Weights of a small mixture-of-experts language model, trained from scratch on English Wikipedia.
Size: 12 layers, width 192, vocabulary 18631, 33.8M parameters.
Experts: 64 experts in each of 12 layers, 64 SwiGLU neurons an expert.
Below are experts of layer 8 (counted from 0) of a mixture-of-experts language model. Rows are named router (the router's row for the expert), down (a neuron's output weights, with its number) and show model dimensions 0-191. Each number is 128 + 24 x the weight over its row's rms, rounded and kept within 0 to 255. Numbers have three digits each.
After each expert's rows: a language model's description of what the expert responds to. This comes from a sample of Wikipedia text that the model never trained on.

# expert 50
router:095121136172181120114122178122140119179112126131154106113139162146116160137137131122118115167106140129169151120164096087119144154135161120140100124085126152133132113127120131090120120127176103118126131143170173137148108095119116172133135126177102184154126153111109131130103164098141112104132111139169110137093150122137131100095077134091113134127146120092113096123146134132064137104170120148139128114121172127129138118153181145123145114118148136146141130156121121126165202114101131146113147120135123134115130129147098163171136139153185109119091107121120152116149116063139134135
down0:191125127119103135090181120117115104140171103130107142134125087173134116107146127128107158144160133123122127112102122100136139111137157105160097102154130134127135106079129104161129165180101139068125123135135159137113078090128175117113134111146085120132145120172152127147117082134144126128162164134188151134126127099137146127154109097158131081135106097115143106119089172134132121137108154173108139115118105106156131139107111116145117166138119120098154111120133136132133094105145136112123184164110145135133127100099132146116167069142134124084118081149126151135093134168150123132
down1:126131128127078160141123128112134121066119138099098145100107091119125113136107138106133086124132069091137129150125138129098096122097121127123104127152132098145147097114133106170132147142121134136154107125127166134120117149127122094083115131131120148123116095159134092141161137180107114098120120125150126071098122131120087119136127080112101130105128137215159106152087184139120091128151136096132128170124100106127100111120117131122058098086122086150117149118135135147081132143113159102128129154146115175115172097120108110154072129156123145124122129117157121109133156137142137113
down2:137149112118101151145151145132134103143145134115110129158092156154117099125098139175119106154114081110115150128123103097168168120102133121128119114094153125144099156111135139077114182130163137107109115144071112103129140128087163109144143137131137148145121101144117084133096080154109167150136118132107111158104151075159101136105107148145116130120138115099130151161124144144175115112135184128120103150110066144160107091134131129121126112119144171130097105147119131144112112150086137131128111103127086125136146114076109127084153122144162064122151150164121118095166108162094129121
down3:152142113125172085143126172142121164098114122119137143102144096142118133144137116123152116138117132103132127117123106120142166131133118123123132152142110121122145154084146116119136176102155142105140140115179118141103157127136132150150044138115119159092139133120121196118138136148143142140094074112087103145167149136122126113138147134162151111131124137147103143133113116169125139144107140107108121147095132157118102158121094105155149117093165141110120134085114146150172120108078152102147108125096144136100181094088117106076133189122125123151131094125087100102154140180129114079
down4:120162166092094126065119104110091150141086131128103117136149116101152149155140112111116121113141168118119113139141121160116103149143105131132144113136139118119133138151116186145160115132099118153089143121206130117129129159122138130149110128100123121184141149147124139093137120150171101146128124135132152119103085101141126172112096112125098140098205135152111141114135131126135153154145151104167160110083091137132112170149125152146112173071116140145135161109118122168104116133140130160149108135112098135080148113096097102140107145114117163080141113158099104151120110160141127150
down5:106117113134140132130097157134161116135123084115095114099094095109109092098117125184172151126113146098104169140117155098100130159116137088138083137162134074124094145132112117106174134127109145160136155149082074139115086145103113139134144139121124111116127156146102098126118159142107128118135102116096142095121132121107110127135135098140130153086157137079106151132155146067086193127120138136140143112159148110091125110143114130115127142127095146162110114141108131106137179143104125138140154118167101151094104134127107137131105140114085128117096160085125197119119161154114131129
down6:127098178153172148124112171132088105113097156130154198105110121153163117110136119151138136129118138120124132123129117118111127139144127153148144137121087155137130148123140155122108077112153111153127125146131170158140154125122141175107122158138138155139148128133165129177152144115168129113124107144158119151128113128087121117133130163116129116156142118186118108111111144178107087101183124123170132119118120072130100096131108132157121099145170113134104145129147122139121133132113120110130084136097122136071139066161095127204123105103135104085114141068143138110119111139146111110
down7:130111149167145141168130151144139107091075136110063107133096142088161104147127127142118151132138119140097164145142091095115148111103112131136163101119122116124150129125117123141118121132117142122115113134115179157113092121131124120100127150195151123119132138115134144158147139107154134077118104130079166117172158144146189118134102173123187137165172134179110114119133130141147136097153156086097147123143123098135143161121102104118138098153145107114085153137166105122151129140104143113191085131155113115076138101108096125122126110097126099121123116119103144124120128111168120107
down8:116099130192111115161106133149134164171092114149150136114104153165124118083095145120139122119144098135121185166171109161190165139070124122076113109080126164129125134117139122138119128127102118100117143108153131089138162129095137150138164096135146133104178139160132106155123181144121119096098097130131148103131155133135126137123111144139126140147114130072148100151100134153118124106136146153108160135108109143123136098105104135145113114138135143145105094089171098143100134167116098135163127134118124112152112123146152113134091102109138139114151129163151132118127068165144079151
down9:148108129119110122158085129161164122143132149102133106155105090137091112146121162134155118149147146156111101145161148157117119125122105091084090122133107079117103139173145098136069153108097118073167122128138119130140131124084112111116161139115175196157108121120101077131068094119131144151099150135102121106108144102120132127159114123152121111138158106078158139128130132116126123149126098109144152132157137157139131052102121124136123105116125162107112128145130082099087150146134120090109095131117121118129110106087139115143131155134102132151148140150180102106125144162116104135
down10:131105098167152164180138146107086116172135137142157105129104143159153102103166136127096117140101163141138106111130118112112140100122158103146121128083122139128127092143136117123084153155117098112133163130112123109133118150113130072100110115092126111114145157155141086137095146109132135149134140088105103118120130135111138108174138153116131130150084133119074137111152104121158116163099128154146139124132149161143145152101127134162141140111113121130104114085115187106156111145166102149096150121145138166129150109115108099128147151149121065139189089107092098177092114077127115139
Numeric tokens in dates, years, scores, districts and tables, like 27th, October 13, 1990s, 6–1.

# expert 61
router:118135129138173094136119172137110123186132156152140107117152145141155107123156136173118104155113171115111150093134124072129146163125154123127137136079125132117164111144134119132140103108145076099104124166162116168171078127154121156148093137166133151156110137164118138094124149151117124086156169148160133126091151142096148085086113145094127131128150132099113108134129144138104118122169103115124145148141177143093135113137168158124146099128097109115155127141105078123181197123108152121121134117105106119085163139128149129129119115122135131132130127155112113132155087084135147135
down0:140130113148144126133109138134172123116111086150125103158096167145140133164134095131159096119116147105093110129115103143171121148152165138161152167168157164092116133091137156161121116152186151159077094162137134098123072141144125144111134129101180115132145131129136156094147159078118171107122128105112131133143109156143121082146129135160130155089098131124120178116091127178151184110150107130135086133124139140137146106141144173133144147116116117138112118125117114090099129126106148134138134121144112123115172153095106105196131135138093108139089144113121162106112123147136133137
down1:121124189084098113108119098095125161146169109140132125103127141087114129095091110113143119123103184139115143156114115049092124113169145117101132108144130110124141127121146139154127156112139129151061138115147136135144108151095138117137073163190142164107140097151155120152123117153106140112119121110138149130131099131125076096131134131114143104110121156079123129155143155117119137134142163150111108116103138123148147115120127115145129146090103194164083117125132172175157125138143106136157108117150134128156111137112127134071154113096142128139114111150140134095164147149133091163
down2:119119120150084105126166098143120171065121123123118087134135092160130130160101140120124088120147115113151134151103135091101153139118162138116101114139099098119160133131085111127169135152107168133137133174095120156128153154128118135101132134097154130136145115136105116114124107137134121118131132151162139093119122150095117089111112102095124155126140168166139113136090120146128145132119084112117125144150161170094127134065157131133173163044081094137101112099124106123077145121135165110096138150131172162113101121122106112114116123142119152099153148140181136120157152128113162126
down3:117163147069122145113122120117120124144114126153103112102092086098146111088151149150147145102140157147146127147165119107160118142127126157137130166067143087139184133171104146110096146099132140133160149165127136139154097115128098064136133139130123168106156124164105113123124107165142106124140131122146138160148129127128135127139110125143136102122174154082120125135086136086145102141162156160156160105132122139113125150060131112150152103141114142143090128119144153127113111090168151127177115117089085160090144105140145125146138161108117112111129125094165153084145133101130127091
down4:178110173131076139150161115130118118122122127104120137136086141137117136146117164154105144140124130101132135103131163137130159127139131111130127160118156153101093127189157182121149135107153121089128128092102098164120159106123179087151156109134097142168100110098123126101108139101096107121102135119135146112164151103144180174121142144134125110140148116120095076095127098126127108144162117074111119107124117079130123139127140142169181134086153111150122082175109083131109136135153132144093133136105120151136130104119111142115160161110123120151098109119090178118129136147095154115
down5:112101118149132092145112147164114117150105165144163095110119103178123124115180162149101125112094116073162159157135095143145107125148143120102144125061137104121133105131129147113090175102101087108170136186142128112137127110117135161127108157117132148118082113116131075107111107139159157138155124175118127116135166141132148130140127139093129135090124152111100079159105107145122132138125091136122142106108127109128128155114060140121133122095111149123184106167123139147139188131149135133109103097123122131130118090107118124171135130125115105137148127100122146147088138096159162114
down6:129135141114134150161097176180192131195121131133130137122116126165128123119110144129135172146143137158129153135160098122129133123119150123072142109149103091109124154116166124174108119092141097161130117148163091138080125142114091137109081108121110115078153110148165151145124140136101096116096137124141123126182129109105150156137131089194109083141110113062156141123109157116143151154123118161116159127128115147147171180136138121116146120130143127121177115117143146112168139118114141130105120151093120138115096146110164114105164144145123127112123114145137103132149116109116116171
down7:130133104116127156180164173134106128195138127086102165095091117125144153114118141160143105137120102131075121121129109118187170116095144147151114133127136120107106145108149134123109110067155129186157097121107127164089098118129118139129087137159123115104132135120142147113124103178072109133095110116123116113155103155140094165136109118098131125125111120106128168162130162143155169130121103075151142119125112155149131137144150121115138122133153137099154100167149170160153141088122144138116088111131159121186122109120135107167142125124143132103154114136118090134150143149166117117
down8:103122161132167128075104147120138159100105102105137103125172118133147131137121150117141098112090111114146154157170110119132109157098133140103137115108104163123155097124152112126153163126105100135139122131138130111092095133115124147156160116123133148139104123111115103150095122106150131135106083096121135131132108120116118078143142117141164159135181085176074125146084124090166125086111148124124122076189174183121163098095101156130148116095134119153138166139101102130077118113160131139118106067177139118128111123120137129130133147147151109131147154116098123121134138146153089114
down9:132095132151124167120115119141096119125142122120182130107109122100115145073088126114149084097118084120132142164135142121137150142169135152097139124112164096145146116161138117160127127092115166117138162089143104105143128114144135166107096125131168113125137122142114057141138139134132112104132129084207129115115130126109164127141113119124124110141140099159136085147123130122168122135097100086134151131109107109144115117113117124109177089138120135138125111126100157144122109113113167154146101124151154088125147112152106157141137161164109143116132102057102113182157113087086084148
down10:135118121120119134167147135175155183132136146114112134163139101141149117112137098148144090120105159095184128148135096138120138110107159153115130138079157163137115134126160160120144154122093095143157130114114068163106160186116087137095129132145083138177167150087140109158103124140142122174152146110098124116167108139122107167105109140124131159111161116141097156143102149125090138130117070093169097126110121123135113127139100096098124143113134097115126120122097132106159088120145081111167094133127084130115121127124144118090129136125129104136155102099125104111119138170167131130
Numbers and short entries at the start of table cells after pipe marks, like ranks, positions FW, MF, Bronze, party labels.

# expert 32
router:102108132113170109124135154147157141162169114124133098091176155115104158139124153153112128165141172113126111115163095103159176164139138112135112088137124133137132148151128086119163123109144112101141137145167116136163112117103127154108117113132154107121125091175112143139123148118123121131144114160169102163093182117122132103100106139110116151144157124111152106135148141141098134104148114093160181143158157125086169156163168148094142119096106116104157159171157113097133175150115167154107158109143128113133123131148121151129124144147150107115113098158119114093176093083124101137
down0:120133117081190110154159157139166154202121129117106132146140131138155095131185112112141124143152127126164134137134083103119119116159136151089153082137124084142110148106112135142102147121111106140154120112142121126098115132144096108147088155121099107128087087155139138092129135183108129146086121149149102137143135093114109158152132132120167131149108134133148116135121165127086098159101161099125138138122123094167101089138142104084135147110142153145123106192146111068101177122142085125124129097152122096100112143146127117120111128079105126114123133118140150149151141150134137148
down1:090085130086160121109131126139147115126085169181127169131129125140148124117093151097095139118120087155086147131129114131095139181123170085125124128128144152126147159118117171123137136128133146169152147139157140132137124136124133122112153113140152117120160139116137184143126089110173131169137166169135111150130078126121166111170154152127117121143174157113148156131117123126121142116122154145146150098057105070140097085135161130100106120104127087120119112118118135122107135179103088141125117125149131166132135169133107121153156101165107159106129140107103124126090118093120122163
down2:114124143147123159140121110117104111071148102159116125141176150136130113149172152153157102140142187127148087145110154147128164138138128091109090125127145151140136074112147114141129122106130165116110126119119144142117162117136089076126146074160127159159086162134147137128098176112139156144135133132105098120090125125097139161110125148144122115139139112213109142157139101144136138139082132147109133120127103105114124107110141136066139154134107147133107078077129117138190139115135131144136128122149143125121115134172135152150128166139120131136135171137185099143140114094134174140
down3:142161112160088126115134128098130154127142097104121142110125129147120136102139115111090150133156123089160130126107150154105117150112119157156119131129102084112162097139126124140119158128082148114091107142119139170165120138108107120156084143117133124145138169124122100098095135108179131138155092094127141124134098116074139123150134109140125119135175161146134119115125125156096124110192153127115124131103136131100132189097138048134154115147116115149106135137131107118050108122110140139106139139167115141165148195121114109119157152129123111113154177161173115133119145093117121170
down4:109067117118151131100118132114114130193146085101100134119125153147138134104161129125126112099119141085209102129086122135133130122128072111117147122134158151121130143111118100119170130094160121133128123116125122143117117125075144164106095120156169137146119115172107153134143134132136106171145118143137124124107141112119131098119150135143162153137151107147168182140148110111101145162129106152140112123113083117107119143102153051124106158148135113133138125148141162126108109126196138131081112107127108136129112145114103104087120137107174132131139124162156142125177090153128138079
down5:144116139148110184120099137138096137120163130128097100110148121151136099154115145137140120125090136185137144119181164057109137135173135158166151113101124109126135153126111139120136161101134126120110114165124137129159127129130134126119094115152123163149138089171146096118135152116171132149143058154119086146109137100124115132141106165095106152133155140053126146115130106144138105131164137106127102072106130126127120146146124147161165116145151105073099142116146151141111165138127125136128094139117103094148099128155100111129116144156174118120148172100075155125096142132141149125
down6:126090168096159125081088079169100131149126187117141120122103135123119083123124164125116115081099097185145138137111120148153112133154137118125160149158134133114170113105128115097122160111109137124169169139164132125093118141136136127163143138172125091116118125147110113126163134179154117163175145124132131130178127124130139118114100151117100129096156152171100151098154095137140148103110118132136121122088092134110104136120112118114101142143125108081119160100129156125170117155115144122165109144162102097113136157111124163057159120134139158112093148117119118155141151106120153135
down7:116134118146103108138098122140153143070145139095153153140121102138154114124153151133124159121149136141129115137110138155107117138126106104091140116129131133164148114124177102134126025117068140129169116122174114123092113129060139122128137135118128120120107112145138121168120142098160167142123141124118099143102129122141100125124146118110190163170155157226119141104101081137134107147108135112133117136120142132109112113144168145139146188118112129149122105144143181142118092124151163130107141070118119128137097141156108119134131123105147126130108127132152082140135144108126136118
down8:158124124101128160127110094145155151154148132119157078129129172123087135138114122162129134125085091144137179161136127142137123118104133140121104165093130150139091118156139108125124128135129155131116101124090140125125147118128152135148136106132123162133147119131127118087107151131143126113145136167132138137149143118149131147149160126095114126136131129000117094123081161121130113116183144129126141127109156133100143091133108115134114133115164123124144100148145121091115147100119132129104183127119148128155126129164124134134143187194160131185095145119131096103120113129132118132
down9:112143154121119098120102126143075145060110133129141137093124114105130150091113135124176120132119137146157137131128100179156123110153120113129086143114123132101142120095152138105147119143137151186110120114113090139089159109098104112100127120136123108113114076112124126090123125144133156146139167148153123113159143113161123099127095119134135102133100108255157137102106118111153116122102119138165116110109126122139063149095136160143147150139074104145115103137114139142135089100130132125116149116093118139124119129124132146125138096139143142112122117088103116137147131116178134121
down10:126120121140178134141135141121103114184107152141144142127114125118121113128088111129123149114082114132137221142090145104097127121125134105141128116167112132085107089110126121109132089129135113117137137127136102132112145127154130104145129130113097176130146155117130148120126126159128137099131120095113121106125129147154169129127121110121089123135120123000111129113152119142110102123154104145129097100107079097128159109129088119164095128146120141131137147088091142149192161134095110111148146142143125126091143151079128125149153140149134147154142129124132111130108152179147163123
Auxiliary and linking verbs and conjunctions continuing a clause about a subject: was, is, has, were, and, ", and is".

# expert 45
router:106092150132175119111143138171158094145143153149140090127152167147086121117131104136108119157144151083111169132141097082143134170119165115109107100118129122138159119169137122130142080122149114094106105161160145158120084119178126158135123099171120188115099133126113165138103137116129128087146159168131138105068145122117129095131094144100120116129123143099111147161155152133095122134140132141139140118144172141140138109142159152074116130108120131114132094158109097113153164162086150136092164145133114098143180149121121166123127126114150106115089118129117124089131109122160127133
down0:112128082117148126106180114121162160208138155136107147118152157126161132136113130092132129112152118109165092107122090124146111175114085140143131101155096112161132159134095131154077151143138107107161123104130093127131071161106135133100092120140168143149158122093112096100118155099124142138126078134120098148136149147074158115072115139111141150142134135061141086125139142154113125157124136127116136147120173109112129109149144117140132110098158169141125151135102154117129137144100106126162106150161122137116123148159121131087148131104094143121117113129153127120116166130078121108
down1:159161102111116093106146116114130130077121153110112112125118105129140080132165110082145143116119140132115127139129164141117119182122136132106152107128197135174156122158117097117162124145131145131124170126110147126078145142198119097093132148131130101151173120182139124131131148088066153153149121111131143155126144143158081136156128120162161129143158145160118113107117113107147146096132122147136122115113131126110102152141062039139105146097131119144129129150126124114131132129123148128160154126124110106159169131112113112113125129102136098117112168150151176111169133106111124143
down2:099124130186096133107131165134105139172109158089125136154121140147139079067146128116146130137122130146133066154100123110096144169148130128192153099072115133091135141096130093094093133102106126117071158125111111118168134117113120136136119139142160151171130088178108125137136133135147130115117081132165120150099118168170081101150109139150121116125117129057133096073123123124147132139110162130134118117129123118141115121133111099128115146137134135119133118146144121101137133156120135159146134118163127141069152121093166147139132131156155102125144122127122115138127131169174111161
down3:132149116127093143166159153131135140040117139135116122089141129132122107109118128116089133091135165091079096145172128147158126088121120141146119143157134138144070133164121110115184127129117077153113125138136141130145140109136122119123107070111102098164128139145144114127178112125110093161151134135114153101136114132143114144109134094138129114098098112173106164141159123103150121129157104133105121127131131104164146113140091136113098170133141149092147136134098092099120068104130123140126133147123117109160080095119097118117136143113183147176083078134143136112138120135104101137
down4:154127170131146128141163157152114115165114154134118132149147146109134109124155116149139106137147128144158135134158156158151133131102128153144147184081125126081111113164119102085118152121098125126114137141154133165115160144131144167115135140142165093145157150108109126157095093155127136167136080158124151104105165133141190143134100136134127118142096131127124095132123140109113132166093134117179106128121090168120127102176178130108141106109139123143184131131126159119087127125156113169136083111100088168111138114121121120143113112154157090094162098180135135124171149123118171102
down5:165151134149079144112103156130150126146142116085117126112138127124084107082086128109145165176100139097150111115139083137108115180119094141137171146130142127095119107114105139135131164118125131126165124141145101133132058118177118149121162129142178133182163114130134161121125154098126121119106146138144079126126134136149125113101117138144143118110149126107125141119164158199130151142171113135146129098098108109111113107113141153154162130095097107181087117143099145119108108117100104102123142119146145117106135119132063126127118114135140127114096147070096150146159140148098143100
down6:117135086156187106120125115104152124196104153089108149149143102074124121142148107141138126162134131163114125144122093069121149135154115101110083123127160083132105109094107116170097140148121126081107153125167105148151154097097137138114128143141126121140140156131101142134109103113147140174145123146113163135157133093111119160086153103116111145136175130097181152104135122146128114130079117125124132165156156110122117107178103098132129112123086141080158118127120134145091099131131126082111135096141091144104114131135133086144095117102127121143154137118129142110137079094142132106
down7:110119136111148095124125120161095085171122127146164134127147115157126181092091128133129112108168121110103102161083126129093137111116104119127126115140156114114130125136143129166130120092165151125158140147073141109137126161136162147115126160114098100125115121174097124141102149122149119132107119108099111092095140143145105138137175151130119140122118098113149114113138117147129151158142150143126132179154106106146151109164140076133147120156098146147073163121114112143125187117149122084127147111130036161134150123111116067157110104132103120087166116152123108115121124161159109138
down8:148114164125159131131098141133097100144139135136157119117093125121102135077138154164088119137178140133150067106137132109122125110130145100128164166175128128133122122115142125157139110191103124126105146145139119098128115133126145133122143140158138103077088136183138113137182071145120120135124134119091147113123111145114106099161145167147107140111163141115105106069091133150139114101172132133130137141134161130125129140076134152087138120076129146119130158118132102086123134134127120077145088121095141105117117129085154159117116073101130150121149112134139153091084116118114098089
down9:108120135134082118121137118100126143171127162162139160093171107128115156114142131156086149135127152141142143138170131098117141125113125113122125115151127132133156137076113159141103110159142130090177157135194111136104153072107124113101094114100151174159174175155124063136139126137120125126126123130118114135117131133129112097112180172127110115153139134070116109119166127128150109184105124127130145133119134114092107129160130125124126133122129116103200091128121145134136135150136121111143099114131089139121092141147146174091111139131122157112126095088138157147159126085170101099
down10:109132091133129152172124115122128115116144121088132116135072110112192165134105155108092126153132152150143153130135183132139118128155103137133107088166131136129126127101142137121086113097153136122169145136153105145091147068096103122097116127077130086152125175188167131099134118148144081092116154136094192115152159150133081140128121140105115117129112127129112141128153176152099103124136138169115129129123105118186148138112131113122130145101128151140129107106133127128180152107097131118119108150095150124114155109133137105149106101169114154148108116107176143147120097136121139157
Lone capital letters starting names at line or cell starts, often after a dash or pipe, such as J in Jim, F, R, K.

# expert 23
router:093081160144173112135132126148159094155149150131144112125128171172106159129118137181108132175145158081121133141135090076118140167131149129154133111102110115114168118144104127171137073105140108113097157118152149160135102116169143152124105159160139139108123120133102161121098145099125109095167157165130151131086164131116121102131063159123116131111108149074120141178174120128100093116136123123139128102135163146141135108153170165093108098099135124116148129135118099114143148157094138136104148134115103096135153130110132128122126133163153114119121130112136107111128100102177120131
down0:139120105135139141114120144156142134111168129122108219122129152122137105095107144159100168121150144153151111110136095141142160156142140130153179108135155128144143094126121141122136155137155086103113121114141108128112107149134098156138130160109084100088136114113121112149091129140119119110120162123102138133163137118140124109130137113132157084087091150115153156113162117082106081146076134127131107138123130157145186107133176090090185104125108120107116104120128101135130077152112142147140161108103155129109122101079104128091085121140126108134138172160118140173104142148137141086
down1:140108068118130121174128128095146169172154090143127120097135127144083120137161140134128132144164116139137111106162088101118105144138075120104159148124128117119131120143102150139106113105156119174087117105122127094104147144148117148058152180153111146167156064119142110110105140110119121145114094122116128141161105141116153119133146117133126102092088104108137149156149124115122115105153122159145130128104107081143093134161145113166129094131122104109131126141138093136151136118124095119160159130131134104109168154071133170093123149145093093095128153093106125118084140162124133165
down2:125147181119100158139122133153124123163119134141144099183175143093157122138128118140107121126159104144119157137100145148168164193134091138154164194131102134140160104173119141130115133137124120106165116091090111093144158148110110139127142112091109122136128127147116090120108118131110145179146138136111163120110128110136165140116109128136087099108072138073130123136121128147137122103094142135137106097096139068109119134161133149157115130113101122098130126126122160125089139110093099121122137159137124118110157126157136136122122133116065139110105121073137124113122186182101116101
down3:151132148105100096114123104119103149149099133120127146102098103122102131142147167135093141101102098106124100083123136168112154127137140090137080144102095085128172091101126156142095115115122169132073109145113148133128101098111126107151124113073084117131107143141127101101134104123109118160102159129138129093148167158129090122170112147102112115127127135105150134133089159124161159109160143149114153113189131087130116121075145099118130116160133108132160161091111155062140142110135134154134130111087104127141126148082113138144133154140159161102129116146154098131124134125115175096
down4:127125137115109114136149099135166119131140111126119142144143145102147143096129110168124158158171116109096146112125121105143161163109143119157128133144136161141178153101104157154162156161102131077101181146157107153108115110148156103140158146144078133149152095113088143136127125144123133086165129119109120106152161145102132107163130101171078110094163156117131140139147134140125109137093173168150170095122129139164133096118130135100128167116112121125098102155116174137171082125122097137108088124177104095120155086139123131106133142142161124185126116115109132140109096112154152121
down5:120065117165151155122104099088140129101116153139057127127150126170102133121141098105105136154100187102131127108152141091081156100127131106169146144157149114122133130112143141119167110114116148133129161156131094114173142111120149132152149108057158103123147114152123117135134113144164131124110157136159125125110144144150102114126127156117151114103117128177123106125084133132147101116110124120112143174152118149178124119117130106155127115130141086132161078098164087142137129123115127076142121148120169124100143135172176116119092152127081115168139143085116122133112106111138101139
down6:138124102118096121117089135107132125123129107112073121164139119138148137112111120144140120172161111083105149147149099141117119111143120133112133117074092140133128145142141112140088100065114141130122126123122128114097151105129134101122133153153082130151125102052096125120122088151151158108103123160129134129099132141114131154164134154163117139119130107156135136133137134103085122074161120127165145128145152121118164135097097156124123132123092091170113118107138148155191058097119095129173189099137105105158149154154125153131133104146125120113123160115133090101145124091115164161
down7:133148126140147107150129145160145145164106107146152158115079096136110145187158119102125153130105100158091152111132098178107087114172156092180172096128092134086118121107141108144093146121098126100126119125090124109151101111133124137143138142103130120103107135164133172131166101096107133181156130161150142141153153131111143135162144090120109169124094126087164131136147125143104125117183158140085154121121113128104113121141092133145127136120152106123120131147145120149072187119118078119128135131121158136116086132122110164145130128165146157139139142150143126124160091097148150113
down8:115146151161116145089149165113128161172116103157137134153152145147130151086120135117116119152072107139183130096114144111125162126130112107123119155120146163170154127131125148114096114141114101144111133134150080137116105118122114128146070082160095141123092128105108136157122146094121116139118135149107105091126133153079146109088143141114103093135160086080117094134125126139103107114105078127170133103127110092084120145151140143168124111147145174098152154104115123146098065147089116168135132120114118125095119127153156167120099096115137107119149145145109118149110144069144143120
down9:143135132104099148145141152114071110078144141146107146136162128123171120111118150150120129142115135122130118124119109073135130165151164129081164103149159087114154116118153130129096118113158126122141130149105143110130146131119138101113133132073151155131144129164169096124118103164098142143126094106133179129123124084137130111147096125122128136113140095199109159128143127136101119117098123137129068137093163140131130193147122140167126093156118123121147096123078198141128131089146126149098139115108150119138159143155084131172117143126143109131091137120165100135116163174110103138
down10:139137134119107122115155147116140122148125141143157171154078149058177148148154114131123143119125126078139142164135142105105117126142173145146136096148102107111120099092087108109108092152139113161095100121177132085160163129141121186150122141114110138113142121139088111122113109146132144143150141120172120131097133147119134169159146155115166099113123147133153140128127096098129110118140135067122118150103125156083081118132119179132114083131113101117136118122089149085143133144099116154099149132105121118130146154117132157135126198123118130150145079105109128068163146131123134140
Capital letter opening a word after a line break, pipe, semicolon or of, e.g. H-omecoming, of F-ine Arts, - B-iological.

# expert 21
router:120095120124174102136137114118174121160140142150144117110156136106122172133149143126098102170125157104128104101132092101157146165154166095109122133145139124168144177136150096115151131137154100078116124151143146132160113123121105167148087105146143136126097116148117136145105142129135118155158141193157099123112154116127123125089113137112121138132118126097132102098146147118112153124180116121160190143165157137097137151177161148104135099105111138105136124157162117095161182157112147141114160133122145112114147121172116144159121145136151098097105108177092100130163110096137122165
down0:140125096101121116130154149149151108081119107162160165131106136086129087136150118107120094152134132100149128161155129189066117105123133151142110125154143139145118112150164155097144110151127119129175151114105121136098110140111122133126162137098151095157115119160129120132127121133112135164110105131153117109136124125156132151142156093127128147160151175138125098114138145151151150136124131139093107080107120111095148138099119068161156163115165102109164098125174185093169124124162150126142130106141082147140129084173179145096089125082158124126131091126132133118119110159119139107
down1:101134108147024145126117098129116089045134148153142143111138131121105139132137174111138120169108119111135104146173145136141127116142113125149174107094117160128122129111122131178109151124145118138120124092164142121120103145132125116128126179115130124167121158155127120158119155072136154140179146142111112114100156126099147112136135136138083112137139112206104095163083130126137112132119132157169127115105131163124142148113104144098127117093167140126128148107136122112129108124144093137132129162097099131125151125178147142152107102128172108111151100150096129111128152166113107140
down2:126188127121106108085142104126115131103106122122137095102087141158090115096120109159094060143106132165131128099137081141072134147147159122130114120160144140095120113073154163132146121119115081129115126153195151150119075124131129129126132115151127132144145148135124133130127112097148166154102186106159133110138121149115147117122130137102113090113130133182116129124131115129097136147090130131145106098118138130103130155138121098136122099095120145155137163117126134173102074095155099133091148129116077148142145124120173103138156080090105143118132134167095127128112125163139160130
down3:142177112171175117141138131155155148201154117169142124134183147138121138133103135154124122161138150077145114141127105141138125130112170125135093101106125123117120145105087143125130112133171116189142126098124128131142152053133103131115123137120102091080098111126116135134147120131151141137132116138150117104153117079133116155136138165135110105132128090159145134141128131124134131142067158145140153178157137155127115090125092120097149130129084133175128159191107103120077108131111076135094112139117128132121129141144113128126149117136099152152137137081138167102152136143100129104
down4:137118153142117129090150142097140107121114139117150164116111161143126130161138137160138092129149116109100158109172119117162114129126102117110104107081129102109105146132124134118082130119101122123113125106083159132133123139157132157113148143145158123152075144103117097151114196122147119092126121160187109150150088119168137125108177158088118113092099142071114122107108164127089136098123145129167167111112176126116157151153110126098123174071136135089132122117143181062113176104128114131125152111117125102129122147110121143176109126116137135116142147106133118165114129141127126153
down5:117117160101117178156111136158125113051101166130110111128111091123095112139093129102128147077118158141089141122162147102118161124116125112120132132114119120095116154165119126141144199126104129120162142116121106132117124126102105146124125111150151090133144155124110127158120116160121093160126115128157140106103112158151127104137085122138107110143126127180112101123137123099086114087140105127146130144130092146085175123125116110124103139136162135152141103101063116088126092130119120087177103148175143106160165152111164123137094102144134134158131113099119175154088156132120107152
down6:111163130156062115135139123129143109106130153136096088126130134106123131121111131115121112129107102099111136079153133153100110113115134127171126154157119152167111140114089133135134151134117147143139125155105112138085148119137129117151128176128162098079106131085114078168120116094106067138121114136159142097137179090104147139111053115148098145151102106113153115151114142117150117132139123151118105099141145094133097129117102143129136143169084134134129094097121101112106105145108132188126144182108073148091138140158144125124072139111118103092142134136135158177129131145127126144
down7:125110180122184141105128121130111116189127116146146145119157154112129114105137094138090152110135138096118116148122149128120158111140152131141146119134158109150122125144125136081094110130126076136135162086157145150145170126114159141150083127130116170114134145149109150137094098139151114155149117150132132138094112158143141172089148113109145099098168110028129124119117099119124097113099117118092088094111160156124120094150117113119135092148157129147134166116142121127082167123123121107109142143110124117121144178167115169068138141137117113115110150149169084129141125129132117099
down8:067120108130185108115178109125120063186127141159139145121135105147144104125125083121116130144124142166141112100100140139136139149133123113112132087148126188093136104146123136135095140146163087083108144155099139131112097137127133119140127128106138128142114101146132104125109132140145107092135179137089115102122147116126081142098113163156127157096154123072121113134104120125149122143169154175152123074137126161157167121143137114085139094121154081130095125111168145130129106096138093087155098118149107117114130118157128135142133154145104143159142116095118133099113149165108116158
down9:148141144135111102125174136130129099112104149142093128132103158107113141127141127131133133123115139069165114156104155092107149127160129107115132167109148110178106130134129115121143143168109120142141144143155146157077110116102130141151108114164127110147134157132141149114160144124125103183114138119173103111120118105088109139116122156129091139111145112146140119113175160143138126114151093103163143159129144085080098088136116102127088134098112184143157154177152119122131137164130126157133140112099181120126130136102123126102147118133138170107076065091102081153166082146149135110
down10:148143149123066144128123135143164129066106139101098108118159082109183138129138117110141077132124124083135139127096105132149105123168116073131136163138146085125120142131120134136154186125095142128169098153062096103092151135097125136129132101153122140095090116154125102093138131146142118153149142126111145126140129114111156107139117139137095135115126110218130171141116132114144147116138157124112141118088157101131129129118152138133121140095104151115135153106114090091139096160145122129147185094087117140106142088141120140134110147123114105168120178120102140128144121159135131140
Auxiliaries, copulas and function words in running prose and quotations, such as was, is, to be, would, not, had been.